Experts of a small language model.
Size: 12 layers, vocabulary 32768, 75.4M parameters.
Experts: 24 experts in each of 12 layers, 256 SwiGLU neurons an expert, 2 picks a token, a sigmoid router.
Below are experts of layer 6 (counted from 0) of a mixture-of-experts language model. Rows are named router (the router's row for the expert), gate (a neuron's input weights, with its number), up (a neuron's input weights, with its number), down (a neuron's output weights, with its number) and show model dimensions 0-255. Each number is 200 + 20 x the weight over its row's rms, rounded and kept within 0 to 999.
Before each expert's rows: a language model's description of what the expert responds to; "comes after" lists some tokens at least twice as common just before its tokens as in all text. This comes from a sample of Wikipedia text that the model never trained on. Tokens count by the router's weight.

# expert 16
What it handles: Statistics and table numbers. Numbers, percent signs, decimal pieces and table pipes in census, election and statistics tables, plus words like population, households.
comes after: " ", " |", ".", "%", "0", " •"
router,212,219,188,159,216,206,203,202,195,218,206,200,206,192,221,202,216,222,229,178,155,152,226,205,193,227,211,177,186,188,250,174,193,183,192,224,173,219,214,188,183,193,176,179,236,208,213,203,175,202,203,204,177,231,168,205,205,162,219,199,192,218,203,195,210,222,214,199,195,196,242,184,202,209,212,210,229,219,183,210,200,199,216,199,192,194,177,226,197,196,184,207,214,189,177,201,212,210,223,238,207,184,221,166,235,177,218,201,202,175,193,228,199,209,205,201,152,174,204,178,183,178,200,208,220,199,159,242,224,183,183,213,210,234,187,194,214,193,205,188,194,228,189,181,203,210,185,197,183,165,198,198,181,163,187,172,187,187,202,172,171,220,195,210,224,233,226,200,148,170,182,207,237,193,192,230,223,177,212,205,181,188,246,213,206,198,194,227,150,219,190,206,194,184,251,198,193,227,198,186,219,192,201,229,199,197,182,226,199,191,192,171,194,244,248,210,196,196,197,217,194,204,166,251,196,204,228,202,205,195,220,170,192,208,204,191,186,222,193,199,181,167,189,220,193,189,188,208,229,190,206,157,206,215,204,188
gate0,189,210,210,212,191,195,215,230,203,185,184,171,207,168,179,181,162,200,214,231,207,173,226,237,207,174,194,187,196,196,186,151,175,213,237,196,163,204,188,239,173,219,197,191,201,179,196,165,189,202,208,218,180,197,214,198,182,189,218,205,210,175,210,195,208,170,202,222,205,238,241,179,173,219,209,212,197,180,213,191,203,202,188,163,234,182,172,185,170,225,195,198,190,168,198,162,223,207,245,218,200,179,197,215,207,202,228,210,195,216,161,199,209,230,206,167,218,253,218,234,223,217,181,216,207,204,230,198,199,176,155,203,209,224,196,155,211,222,199,181,197,217,226,204,201,216,180,163,225,207,213,186,214,186,185,175,206,181,220,179,204,228,199,234,198,192,209,223,219,184,228,172,185,209,187,220,225,204,189,196,189,236,183,175,205,193,217,246,169,225,222,169,178,215,198,206,203,211,185,194,185,189,203,167,218,207,214,190,189,215,205,179,194,236,192,193,168,171,230,188,235,206,173,213,183,216,201,181,228,212,172,199,195,193,220,195,198,219,177,188,202,218,240,199,212,180,201,197,207,207,170,181,228,185,185,199
up0,207,197,170,186,213,194,217,201,209,225,201,165,184,190,180,193,194,220,188,193,214,204,207,184,197,175,208,232,207,189,184,183,224,225,230,183,191,218,217,224,178,191,208,206,207,167,235,206,189,209,191,214,181,182,218,226,212,191,190,191,217,226,191,191,209,200,194,195,189,234,179,220,191,207,203,199,207,205,214,205,217,195,207,234,221,175,188,226,177,190,186,237,213,197,225,203,205,213,262,200,181,216,202,196,190,176,199,196,170,215,175,155,185,226,197,160,210,202,201,192,236,198,212,214,208,195,183,193,202,207,164,223,212,163,213,189,234,227,204,180,246,200,203,188,211,182,170,231,196,204,183,202,202,195,206,189,187,198,244,188,219,190,191,189,205,205,217,196,217,172,179,197,203,220,163,219,265,217,161,201,178,198,231,204,221,245,167,183,163,223,222,184,190,159,196,164,211,219,216,188,209,237,185,201,206,202,211,207,176,171,154,161,199,236,196,175,195,161,215,215,201,194,176,170,150,202,201,194,202,191,175,182,176,199,183,198,174,164,202,183,190,182,228,204,222,182,201,184,218,191,159,197,235,210,191,202
down0,201,196,212,206,224,201,191,191,199,193,177,206,199,225,213,172,211,230,186,213,241,228,173,208,231,197,224,220,205,200,196,172,225,208,187,179,225,196,201,207,186,196,214,210,219,212,171,179,209,165,192,206,186,183,157,166,223,210,183,189,226,222,193,214,206,210,186,214,202,215,218,187,204,190,187,171,243,163,237,200,186,224,175,166,195,158,198,220,204,195,182,207,219,204,198,199,219,187,205,187,203,215,159,196,190,193,209,155,177,225,230,180,210,195,180,182,180,187,209,191,222,181,180,199,199,202,146,218,221,202,205,234,192,216,139,189,209,210,189,205,190,200,210,158,209,188,216,211,181,203,199,207,196,196,184,209,202,212,205,182,199,190,210,181,205,208,191,201,178,198,187,191,207,210,201,202,177,198,190,225,187,173,196,226,195,228,225,180,242,187,199,205,190,192,206,227,184,208,202,199,185,189,200,240,199,192,254,242,210,187,163,147,212,189,207,199,204,197,185,228,195,176,219,170,221,200,186,210,239,210,168,212,205,191,184,275,163,184,185,225,172,219,220,217,167,162,191,190,239,214,210,221,229,200,227,209
gate1,219,225,173,193,205,207,194,243,202,226,195,161,210,189,208,200,212,202,205,174,244,210,162,212,222,187,218,252,204,184,193,190,223,211,170,251,178,183,205,212,192,181,169,177,190,238,170,206,181,200,223,194,212,211,185,242,211,195,233,203,161,216,187,210,206,177,211,217,184,183,217,216,217,215,191,234,165,204,146,187,200,164,215,224,216,180,216,221,196,154,216,200,177,180,206,185,208,213,192,226,186,184,195,164,219,208,169,187,194,189,199,173,183,221,181,236,176,197,228,218,202,201,180,190,173,211,187,237,214,188,225,190,232,207,208,216,143,189,200,191,168,198,201,214,178,195,186,170,171,201,210,183,167,214,190,175,212,199,246,166,206,212,185,204,192,213,235,205,207,209,174,206,194,174,182,188,202,183,165,223,204,196,199,177,189,192,192,191,212,190,196,243,196,198,184,164,196,238,204,198,200,207,224,182,175,208,202,224,180,192,218,222,214,215,217,211,196,203,171,182,207,204,212,196,207,196,215,198,167,200,192,184,186,218,199,177,186,165,207,204,219,245,183,190,177,186,210,198,212,188,178,172,228,202,233,189
up1,229,195,210,173,167,229,200,198,223,194,198,245,208,216,192,173,221,174,204,214,191,201,171,184,162,191,185,210,212,211,188,180,222,171,205,227,208,168,195,213,211,185,163,253,220,189,167,214,202,217,199,208,194,165,184,218,223,215,206,169,176,195,189,206,184,201,180,199,185,201,193,191,214,222,197,193,193,181,200,182,196,230,191,239,243,206,181,190,196,224,202,188,189,172,192,222,225,207,222,223,188,192,193,192,221,203,171,204,229,201,211,195,206,209,182,203,200,208,205,197,200,169,203,229,177,225,221,227,216,202,197,212,207,233,206,194,202,222,194,220,233,229,205,189,186,226,239,165,188,176,182,224,230,189,205,170,162,220,235,205,193,224,170,208,180,211,160,203,199,184,167,189,201,202,197,179,182,197,172,187,138,231,183,181,187,208,181,214,188,182,179,225,216,185,218,187,194,190,193,211,187,172,183,202,190,183,215,178,177,203,208,185,253,199,182,203,207,242,176,172,156,197,253,162,187,184,215,195,210,202,228,181,236,174,222,211,190,211,172,187,198,177,240,189,187,198,178,194,176,211,188,185,197,197,196,174
down1,150,185,209,193,209,183,216,179,209,194,206,161,211,202,187,244,226,225,194,208,213,196,230,173,214,196,187,224,247,180,219,203,237,222,203,181,188,186,184,211,210,208,207,185,193,208,198,191,229,200,165,224,182,219,225,202,216,256,220,242,218,227,201,219,164,206,197,156,191,208,201,199,211,212,200,228,215,204,202,201,191,180,235,198,195,141,219,217,196,202,203,192,171,186,223,189,236,176,209,182,214,159,180,196,175,214,187,197,217,227,218,216,187,231,210,186,187,201,205,199,214,196,222,192,190,200,223,218,205,179,188,182,186,172,195,212,241,162,226,224,206,161,178,183,180,207,220,200,232,218,191,173,204,181,157,183,190,210,198,204,207,205,225,187,203,188,171,215,196,164,228,240,186,231,175,215,214,174,204,201,174,220,189,191,198,193,194,250,217,239,172,222,187,185,184,187,208,208,192,211,167,217,228,169,188,182,192,172,202,192,216,186,187,183,221,205,193,188,190,158,190,197,191,197,207,220,212,210,220,202,210,204,182,185,228,218,199,206,234,217,215,170,165,210,191,182,212,192,189,205,192,227,237,191,171,214

# expert 4
What it handles: Spaces before years. Bare spaces before years and numbers in dates and tables, plus biography words such as studied, degree, University, career, appointed.
comes after: "|", " |", " in", " January", " March", " October"
router,194,238,215,200,207,197,211,170,217,207,205,179,208,184,199,188,184,156,161,221,198,191,179,227,198,222,224,199,176,177,202,205,211,188,189,164,155,192,173,203,204,205,182,228,179,145,204,189,178,161,223,193,215,175,194,175,195,191,204,177,218,193,202,184,194,202,187,184,182,242,191,217,206,186,169,174,218,269,186,205,171,193,189,221,160,220,178,209,196,184,181,205,188,199,221,217,200,187,219,207,183,168,216,198,190,187,196,206,166,211,165,179,241,223,214,216,199,195,179,177,197,204,205,181,177,212,203,173,200,205,212,223,211,176,236,192,199,209,182,192,220,217,193,213,185,204,199,223,173,198,160,198,207,215,180,170,171,144,183,175,202,269,220,205,175,195,170,182,200,178,169,211,184,199,222,187,181,177,180,206,223,188,224,203,201,182,182,223,169,176,197,188,208,217,210,197,207,201,195,213,200,160,193,185,205,190,198,192,226,186,169,202,200,212,197,217,182,166,182,162,217,203,186,201,208,171,225,163,209,193,213,197,229,189,219,212,207,182,214,211,198,154,168,199,215,186,213,221,172,195,183,196,217,166,197,207
gate0,177,216,148,196,171,215,196,195,214,204,187,251,222,217,199,190,207,180,186,245,207,227,185,184,220,190,199,202,211,170,214,202,214,181,194,190,176,182,200,193,198,171,208,175,171,185,193,217,204,209,192,213,157,185,163,214,191,195,192,201,208,230,215,188,218,223,187,196,198,195,218,219,192,229,238,218,172,210,220,248,185,199,205,174,205,182,180,218,205,218,210,236,232,217,206,215,193,218,190,190,219,214,199,221,242,186,206,234,203,189,147,224,211,191,191,218,193,197,177,180,213,191,200,224,183,237,200,202,187,205,176,207,199,231,202,200,198,177,185,179,175,188,197,192,194,229,173,185,199,200,173,152,200,170,201,207,218,205,177,202,196,225,174,188,197,185,203,193,182,220,175,217,190,185,196,212,199,216,190,225,223,199,174,208,209,206,185,226,209,174,167,154,184,226,171,224,199,188,209,202,210,190,228,187,223,196,189,222,227,168,189,229,231,225,179,204,200,176,218,197,176,200,180,193,254,171,178,237,215,209,211,248,215,203,193,146,179,215,213,209,182,164,188,209,210,217,207,198,174,211,220,236,221,173,224,195
up0,185,200,213,201,195,182,191,199,202,157,183,223,168,213,157,201,191,207,202,183,231,171,218,232,199,224,177,199,189,249,150,199,182,204,183,187,209,238,197,231,209,189,227,201,236,163,217,163,217,216,207,185,214,188,198,185,187,229,201,204,182,183,193,201,226,169,212,204,208,209,166,204,183,180,228,175,224,208,184,194,233,190,207,225,180,197,181,184,220,193,226,181,210,183,201,209,201,175,214,203,185,201,204,140,176,216,219,219,244,209,246,224,191,227,193,187,257,156,192,226,185,195,185,202,224,167,208,198,196,187,180,195,234,206,204,190,193,194,203,180,220,193,186,210,183,176,234,199,200,182,208,172,192,215,232,208,195,210,190,192,210,193,166,175,190,187,202,214,202,178,203,245,228,200,202,157,219,168,222,219,184,169,243,214,193,201,212,182,203,224,239,190,204,216,212,207,161,210,240,185,183,187,173,202,185,205,190,195,205,198,215,245,204,175,217,177,190,201,186,181,206,164,245,197,186,202,223,195,188,178,196,180,203,204,186,197,225,187,204,210,178,215,202,195,175,192,185,199,214,188,224,214,177,217,202,211
down0,214,186,207,183,178,169,221,194,247,210,205,241,195,193,172,199,185,194,199,194,229,192,223,212,241,209,179,183,187,167,208,196,220,193,204,182,201,241,203,169,199,203,194,219,202,183,235,190,196,201,194,165,189,166,208,171,161,193,193,186,204,230,237,207,241,221,224,204,171,226,199,209,181,211,186,184,201,160,202,181,166,196,192,168,182,167,173,167,183,217,195,191,209,199,193,229,209,209,213,225,157,170,233,211,220,172,194,216,171,243,196,194,238,230,183,202,205,192,200,200,189,181,199,185,200,216,227,188,218,202,212,212,192,182,202,199,204,168,161,159,169,197,205,168,232,196,224,200,207,184,160,205,207,234,203,199,230,226,199,197,186,245,224,202,206,229,210,198,201,221,184,206,214,226,180,193,187,180,198,189,209,166,204,201,169,204,214,191,203,181,211,160,200,203,173,203,183,211,224,228,186,187,176,181,176,204,184,206,175,192,202,198,201,217,225,239,196,174,212,212,216,176,179,204,180,208,197,189,161,191,178,217,217,179,207,204,177,226,235,221,233,213,237,224,208,185,195,235,186,166,202,196,194,203,223,185
gate1,190,220,188,173,213,194,217,177,179,214,169,221,206,224,201,186,154,166,165,202,209,166,186,196,203,211,213,211,218,210,203,201,229,197,204,209,181,184,197,184,195,208,211,188,207,189,183,179,215,173,180,211,196,198,195,191,199,222,201,170,182,184,158,185,221,201,223,176,195,200,201,236,172,163,219,204,190,187,221,218,167,236,202,200,214,230,182,195,204,173,204,202,183,207,159,239,202,182,193,187,184,166,217,172,224,183,182,205,202,186,163,189,198,209,197,204,235,210,235,216,240,220,187,159,173,194,238,171,193,204,196,175,183,229,160,209,167,238,175,215,227,195,161,227,208,186,209,247,186,182,208,208,175,244,176,176,177,205,213,199,192,198,191,184,182,224,184,183,181,198,183,234,184,227,181,174,225,198,213,190,201,190,214,190,210,224,218,203,201,196,193,219,195,225,220,183,197,191,206,199,179,191,220,215,179,219,195,180,201,221,225,205,200,179,182,219,211,186,204,196,180,187,190,199,207,201,236,156,196,236,210,215,188,188,154,187,192,154,223,203,198,216,185,193,194,171,151,175,192,206,204,203,208,164,197,250
up1,217,224,187,206,210,190,208,202,184,194,186,195,183,195,186,205,151,168,166,217,168,196,198,178,208,241,205,189,219,194,210,205,230,211,200,170,189,207,212,210,195,204,177,221,227,203,179,220,212,168,188,227,151,175,203,166,192,194,212,181,207,165,192,188,206,182,200,186,201,204,221,208,176,203,180,237,221,198,197,206,181,245,195,207,216,197,203,221,190,194,189,201,187,197,164,226,200,153,204,193,171,199,242,201,233,187,178,196,193,211,195,207,193,182,210,217,230,197,219,209,240,175,159,211,170,216,204,216,192,203,169,194,202,213,151,209,195,243,195,189,196,192,226,234,210,192,196,222,196,179,199,199,193,216,153,206,178,211,201,197,196,198,186,230,195,218,228,195,182,194,196,218,199,200,213,171,239,215,214,227,217,184,256,206,188,218,212,210,188,220,197,213,208,179,198,181,203,197,244,172,202,193,203,235,135,172,179,197,197,209,217,187,192,208,223,204,199,186,181,229,208,194,211,215,216,212,217,234,202,205,189,213,167,160,192,192,200,173,207,241,222,235,157,180,175,152,176,199,182,195,194,185,186,193,228,177
down1,232,170,182,179,220,200,238,201,217,201,197,176,208,223,206,224,218,184,192,181,209,215,200,221,186,166,224,237,193,217,163,183,155,188,203,245,236,190,220,211,217,182,234,197,167,203,209,185,197,205,197,196,206,201,223,209,169,181,230,222,212,200,209,202,221,189,207,182,201,208,182,179,228,188,189,161,182,174,187,210,206,251,205,211,202,176,183,211,206,226,207,231,212,218,215,196,200,214,172,169,203,199,175,214,209,195,225,172,223,188,194,210,220,219,199,175,164,166,189,160,185,183,183,222,177,209,191,195,188,203,212,201,212,232,195,199,193,175,193,226,194,184,200,221,201,208,198,216,198,228,186,210,173,176,192,194,170,178,204,186,196,203,196,201,204,185,204,191,232,240,168,186,165,187,193,202,169,183,181,238,208,204,211,194,213,195,190,178,225,206,230,215,224,242,184,208,216,219,199,235,209,216,227,216,224,193,202,180,162,208,194,226,199,241,168,206,158,146,216,175,163,230,216,213,217,196,197,198,185,215,197,206,208,177,192,182,211,217,169,218,206,210,219,219,229,178,168,206,239,200,189,245,185,183,177,202

# expert 1
What it handles: Spaces, brackets and symbols. Bare spaces, opening parentheses, dashes, slashes and unit symbols before numbers in tables and measurements, such as (33.2 mi), 5–6, °.
comes after: " |", ";", " /", "1", ":", "2"
router,216,193,197,172,215,198,200,201,208,221,215,189,210,185,215,167,215,230,213,180,203,212,202,208,193,260,184,184,182,166,220,181,195,177,224,187,170,208,205,188,197,193,196,179,184,163,196,195,204,173,222,195,245,242,189,223,186,190,201,214,267,225,228,176,192,185,210,184,132,202,228,204,173,211,189,174,213,175,229,184,176,200,200,184,188,209,187,199,200,181,205,229,157,178,162,182,195,206,200,218,183,204,210,186,192,215,177,210,195,211,169,198,208,237,187,181,162,153,172,220,179,174,197,188,190,244,185,199,194,215,222,185,184,211,206,226,191,219,223,192,233,210,213,231,199,229,227,163,184,203,207,175,171,195,181,188,180,195,190,197,193,228,175,188,212,184,200,202,217,216,184,204,236,197,199,207,195,182,187,208,178,174,206,199,236,185,214,230,197,173,237,197,204,218,201,219,184,219,176,208,176,186,226,221,179,152,174,175,183,218,188,223,215,199,191,197,167,198,201,205,185,223,199,242,191,203,214,210,180,192,223,213,215,197,197,214,203,209,171,227,203,213,236,226,222,204,221,199,196,218,197,176,219,195,197,212
gate0,170,246,206,191,170,227,194,218,215,218,181,196,202,205,180,180,173,183,214,178,175,215,212,221,192,188,186,237,221,195,211,231,200,241,194,203,196,255,198,186,196,205,213,244,203,238,176,194,224,202,193,226,199,204,186,188,198,219,146,188,208,167,176,211,214,206,199,199,183,173,178,235,199,169,168,176,219,218,178,189,210,201,199,192,256,178,214,146,231,214,210,199,203,244,217,224,175,247,196,173,230,197,238,211,216,219,221,211,189,220,188,195,200,203,202,191,179,177,180,180,182,194,196,187,213,211,196,212,230,168,205,203,198,202,224,150,164,220,191,204,200,200,219,195,193,222,247,195,206,234,216,203,185,165,185,211,220,220,161,194,198,218,190,173,235,188,187,196,202,176,189,206,211,173,219,195,218,218,197,175,218,205,183,187,183,195,208,224,196,227,193,206,219,226,214,182,195,208,194,200,210,192,235,187,182,188,198,192,199,214,214,193,141,203,205,187,206,207,220,214,199,180,186,177,151,209,198,200,197,188,222,237,218,197,201,196,170,186,174,212,197,218,204,198,190,202,199,221,182,227,220,197,210,168,193,220
up0,236,199,214,224,202,179,155,185,192,229,225,199,191,218,208,200,206,230,207,211,221,213,222,203,177,185,191,199,219,223,219,181,208,183,183,188,199,196,226,207,202,206,189,214,199,187,210,202,201,156,213,193,181,189,210,209,171,199,202,176,180,195,175,211,201,224,192,222,191,186,219,196,230,247,201,220,207,216,207,206,236,191,209,210,183,209,177,202,197,214,194,211,202,162,182,166,217,186,164,221,203,164,215,179,221,195,205,192,212,170,175,175,229,203,176,191,205,207,193,220,212,199,184,195,174,176,145,212,196,160,204,203,209,164,169,173,219,201,178,228,182,187,222,160,229,169,187,171,177,214,174,204,194,206,195,172,198,221,190,198,226,203,185,228,183,226,187,201,187,247,189,208,187,202,203,176,190,178,157,222,204,185,215,215,194,216,180,215,181,248,190,210,162,216,173,176,218,190,177,178,192,185,221,204,223,217,213,192,196,212,196,185,236,215,188,179,192,228,207,201,249,205,230,192,155,214,193,246,205,209,181,187,215,229,228,179,184,198,212,218,240,206,213,228,224,187,187,198,262,194,198,203,201,176,198,166
down0,214,181,185,181,189,167,207,212,208,235,235,231,197,198,189,190,195,195,207,199,198,146,170,197,206,187,188,219,164,230,207,217,199,189,209,201,207,177,189,214,231,222,166,217,244,202,170,215,186,205,189,225,245,223,212,220,165,196,236,201,203,217,196,196,178,194,207,199,218,195,199,210,182,204,234,193,196,175,213,223,210,216,217,198,206,193,177,190,210,226,182,212,179,187,247,213,178,200,183,197,221,200,261,198,183,212,217,227,195,205,240,215,216,199,217,202,206,154,170,201,204,232,225,221,190,166,193,242,174,187,224,206,208,180,216,182,195,173,182,183,193,194,170,183,188,222,199,226,206,192,182,206,227,242,194,207,198,208,180,199,198,231,186,216,204,195,171,145,226,226,180,217,201,176,193,186,195,213,218,200,197,219,184,185,190,166,203,181,173,213,227,179,183,214,200,176,221,213,197,213,202,210,213,190,212,180,204,224,204,250,207,211,224,164,218,226,194,206,192,184,257,180,206,195,197,192,188,206,222,212,180,200,239,212,191,219,162,168,217,199,201,192,181,167,225,233,196,217,202,182,188,210,181,180,228,212
gate1,209,228,235,224,209,211,209,202,176,207,248,220,220,171,230,156,192,225,168,196,214,181,248,209,181,231,190,217,208,239,188,205,196,209,179,166,215,213,223,150,192,182,193,211,225,193,185,180,236,197,187,195,205,241,172,179,195,188,208,209,217,225,183,208,210,192,197,186,215,232,191,196,174,221,191,189,219,184,187,213,188,197,197,192,210,171,232,200,203,181,209,225,218,163,203,243,190,181,179,192,198,194,234,210,186,190,184,161,199,165,208,219,172,212,184,205,205,216,170,215,194,192,226,179,181,194,220,208,216,205,205,198,237,198,216,166,152,204,221,195,187,201,230,220,220,162,171,197,231,182,168,206,176,197,204,201,220,170,219,192,219,166,155,224,216,242,195,179,172,213,203,194,183,202,187,247,204,198,197,195,206,195,182,207,195,183,201,176,205,192,220,194,201,188,211,205,219,235,186,186,212,208,238,203,203,211,189,169,198,255,194,159,202,211,196,183,185,210,215,201,209,185,166,222,211,222,203,201,214,202,221,189,164,201,190,223,195,184,203,186,215,232,195,223,206,208,206,215,208,180,162,197,209,192,175,168
up1,236,192,204,211,204,189,206,214,216,193,189,221,242,179,236,209,191,207,231,241,198,207,231,217,180,198,181,212,192,207,202,171,186,193,211,200,190,206,217,229,212,180,190,191,228,188,217,215,174,195,258,188,221,159,210,176,189,228,190,171,196,208,197,225,206,171,226,191,208,202,204,218,209,204,173,177,201,250,220,194,193,189,253,208,218,201,223,167,186,175,182,221,226,162,176,209,179,186,206,227,196,181,177,206,203,172,155,220,212,180,195,184,241,174,202,206,178,212,202,194,226,216,232,207,185,182,228,199,221,203,182,199,197,223,234,228,192,210,155,213,172,213,211,219,215,200,219,213,166,196,163,266,232,187,184,199,208,202,178,208,216,173,201,248,196,232,191,178,209,200,181,198,215,208,199,225,195,204,212,204,218,162,199,217,200,218,235,205,198,203,224,191,197,174,186,215,197,164,209,186,198,190,202,182,205,206,208,181,235,188,203,186,206,202,198,221,216,201,208,189,192,186,201,184,217,205,217,215,201,184,193,211,211,232,217,219,214,199,237,227,231,185,193,201,212,214,196,208,205,204,185,188,179,179,156,137
down1,210,201,218,203,182,196,197,192,168,162,179,202,209,218,191,189,166,198,214,188,188,209,183,228,244,183,206,216,170,207,170,193,206,198,169,223,196,225,194,181,215,233,178,181,174,208,183,171,186,194,193,201,234,187,204,182,189,183,206,217,215,160,213,187,184,222,195,214,183,210,176,191,209,187,167,230,200,179,229,192,222,162,191,199,224,193,193,204,206,215,209,180,220,208,241,194,230,185,214,185,224,190,192,185,216,182,218,243,194,228,187,206,228,174,225,229,213,158,221,172,168,188,170,225,191,176,202,200,223,222,215,218,191,218,209,211,194,191,177,171,203,226,211,228,177,200,180,212,177,213,206,222,195,161,203,194,253,181,178,229,185,208,195,198,220,189,213,197,196,194,206,182,209,171,210,198,184,212,183,196,188,212,220,207,212,215,180,159,236,171,213,198,194,157,229,199,194,215,203,189,225,164,196,208,236,208,215,209,226,184,204,189,216,199,179,219,163,185,220,180,174,184,205,157,246,221,179,175,222,175,199,182,178,223,237,208,214,203,206,194,167,181,221,170,155,181,163,181,196,208,198,191,173,189,191,214